config = dict(
    d_model=128,
    moe_layers=[1, 2, 3, 4, 5, 6, 7, 8, 9],
    router_z_loss=0.001,
    rope_fraction=1.0,
    init_std_down=0.0,
    optimizer='adamw',
    beta1=0.9,
    warmup_steps=586,
    final_lr_fraction=0.0,
    seq_len=256,
    dataset='wikipedia_en',
)
Below are experts of layer 2 (counted from 0) of a mixture-of-experts language model. Rows are named gate (a neuron's input weights, with its number), up (a neuron's input weights, with its number) and show model dimensions 0-127. Each number is 500 + 25 x the weight over its row's rms, rounded and kept within 0 to 999. Numbers have three digits each.
Before each expert's rows: a language model's description of what the expert responds to. This comes from a sample of Wikipedia text that the model never trained on.

# expert 63
Description: Digits in years and numbers. Digits inside years and numbers, especially the 0 in 2003 and 2013, table ranks, and other numbers in lists.
gate0:459520481490502519514533538497478519508469498523562499489534515529485500534489528511490511514516521540488529492472490427494500500525475515518476463495512487539496479515497482488490501472488480504474480496504509456501495491517480529526493502463503465500516493517463546508531476475494518473509511507467498540523569511466481455528504528512541551553539480523511539521540492486519542522494
up0:482523488507481501513548532485457534508459493498535504517525529518520502519509538510463511515511520544511540477478496462472516495523473483496493477497487465511467475529526487486490485491494464477485461523496486473521480514481496507490507487465487516494486468505496520538555501498527524496512511536492495508507552516439481458529484542511554534540491463499541558494536480469542529498505
gate1:513551511480471546501482488503500461455510507566485489480524511481507478528524492521511469479476487545510508502500520507544506450547503497507483506509473480510499509490520484558531519463551498490500483497495531458481470490475511526511480473498518518483483502519520534439487510579535518524511504492465514500500472498467504503467534522499560536515471516494481508505506538494481515512491
up1:520484468470517559472521477489491480470467522489483509462527486519462514521499470496480496488493481545454504478490485511508553444512528485523459518449519477485514465501478451525562521513472520491512490505478491465527509505517505498491483510488517467498511476465458542523539474531497552493508515537489502488458493502504533524481510504518540552492498503507492477546524503519475493481504
gate2:478494534450502494488523535494530487523510500519524487514482501537494527504502514515498501494500457534527514510490516494527529526503552520530488491552552481531535522506518461502493486469494490502507456477509511474463466515472519532543503544513510507515488525566498500496492489501455499512473440441497503506506529528492488509486519513512525526511522452478483458516515518491487555540452
up2:503505494492522511487504481437508491525462534470506523558477464488482500470512470460534487485517484532518486508516471483531515513531508489517511519511475523498495495531465524461502487494478500495541453523500518488531520489502491501474511488474522461542504547547448510454457498503516478472531471499472526497502507498554541527489537471473506525482529520479445498489534492530513537515497

# expert 43
Description: Sentence-starting words. Words opening a new clause or sentence after a period or comma, notably Prime in Prime Minister, and In, during, dis.
gate0:482489524498488544514477499518503505473517518505486524474509498517498543484511513527526507484459520503543492541490496491514480484481511508460460472482494473570509512479510496520509532496511506439488457468518514482472477457494557549508526508484508525491464536504503492494515486500495514500441468499528497532521485467531510478499519566545516519506467447481492530520486516518450516503469
up0:459485497518481551534479496535470485479475513473491506475526498517484515466478502495520473482504542520507498513495488513493512489476477495462483452452475469540483473501525519501518493503500517425474483485500502518483520501487540514494521490504469500508467515460521496522529508485492508525444475519514529509503453466523494472524497561517473508485442418502498502511486491545469510470498
gate1:439457511514501495489504523502497495525496508495523537513495535541517526503503521530482500504470493535493510487472507493524511520488543529505493456508534460544524490517504467506468519470482429476493469508541493502507503488513535536525483515452529513480467507497482504518524472541487551487495467549484472551534519514490456482508513529538520528513490476480474464507505515503493534550510
up1:522505530458470509484496485466504502532537496496506528510465497493513497537511549489572558539479463477505460535512534526530483509504527518489474521506498498483539516468499488502469531469519534499539525482470498469463494451464487517498496546510504499539502504574474510494484486513464493467458471487535494506497512494496497530478498485505472491508504512455533497519525520498477516495463
gate2:485482533528485520498470508523504475471510514514497522507522523540491532516502519498486501510479511483513473525478502488537483514501518504509464418483501485518513442503526508504516500459501492469497485474501526474493495433422526548547497510501496524503484542522472504479496464502523533484464482529489489519524460484520476459513487556518512493483490495498490488525518548465467513551497
up2:490514498524495521551463501562496496522469513508484472484546510515477511449475488486486511482503507467536504525447536479525481493489494519486469442489484503504522490526529538507506504490473532482475478475487525492465512491471514539544478485526485506504529469496511500497493510468520520499481488497476515530516450462492503451521451558517529487492507525551505516493529544479449507524501

# expert 4
Description: Word-start fragments, function words. Function words like in, for, to, as, and first pieces of capitalized names or years, such as Sara(jevo), 2(010), King.
gate0:473480547497493506480506534474507478518524542527507501500511551527505541495534508533499482494506501505538488526509546483545514513521517533527453479511504479549518501482501491521481540450476492485529476478518492477468479480501488561527472538497529497490481529563456509507509475524497507475481471489509492539515512510506459512520507527548515501505506507475495479504492544482449543524462
up0:436540453496477490507521497497538515503483496515521521503519481520512515500510492504464501533514437546519507499474552465492554514546476505527487477509497484497495481494499497494486521523516480443503448500514470502489482479517537516538525510478534511501434488476484525505497480527491507491480461550503508512502526495530479496510479538521519481523465454464465487491466487527488459526524
gate1:485455506494512507504506492496481522499481508507503529543478490519491550491502493527498514487483497533516480519477535487527540535529526503526411425523516482519516521489454489537479531458477478483508488501505493488486495490482508543502493511491507488467523488513486544528517468466528505503522424479512466532528511506540479528462476522506491453503521476455506486507515520521474509500492
up1:527513513484513514545499515486499505556530495501528506512462494491511520526542464500469528493496445492490519537491529481507494474496494558476475534524475530530487582453490490522492512481478521508512483477476526493463478526501543531502451479480487524562498530539507525500525505567482503531484493492487501531539466488499476488531486528509501465478501513474485509523503487503500493491485
gate2:496489487461485517487494528504515499523556516532518504505507529528512515521517518513524510547497463472524497504498528479511506522509530545504457472486530496537485510496495471497492542464456473482497478480495467482471447490480513525506448524468525472505502512510498517493493512547503520463482473494502512528512554472475471485515480503516534546508507470464490522535488520527456544535430
up2:504493441460490499532489502531532502529549509511516528482505494513497469503502495473531531542506474474497504486494512475490469509514520521492472456464511506500470466509509507495513511519448473467460505510487456494477464511466487503480479505487502464492511506475512514463479519575510530478450494492508532494479534455470511485515471487502494566494518482487506521519480506518488513546425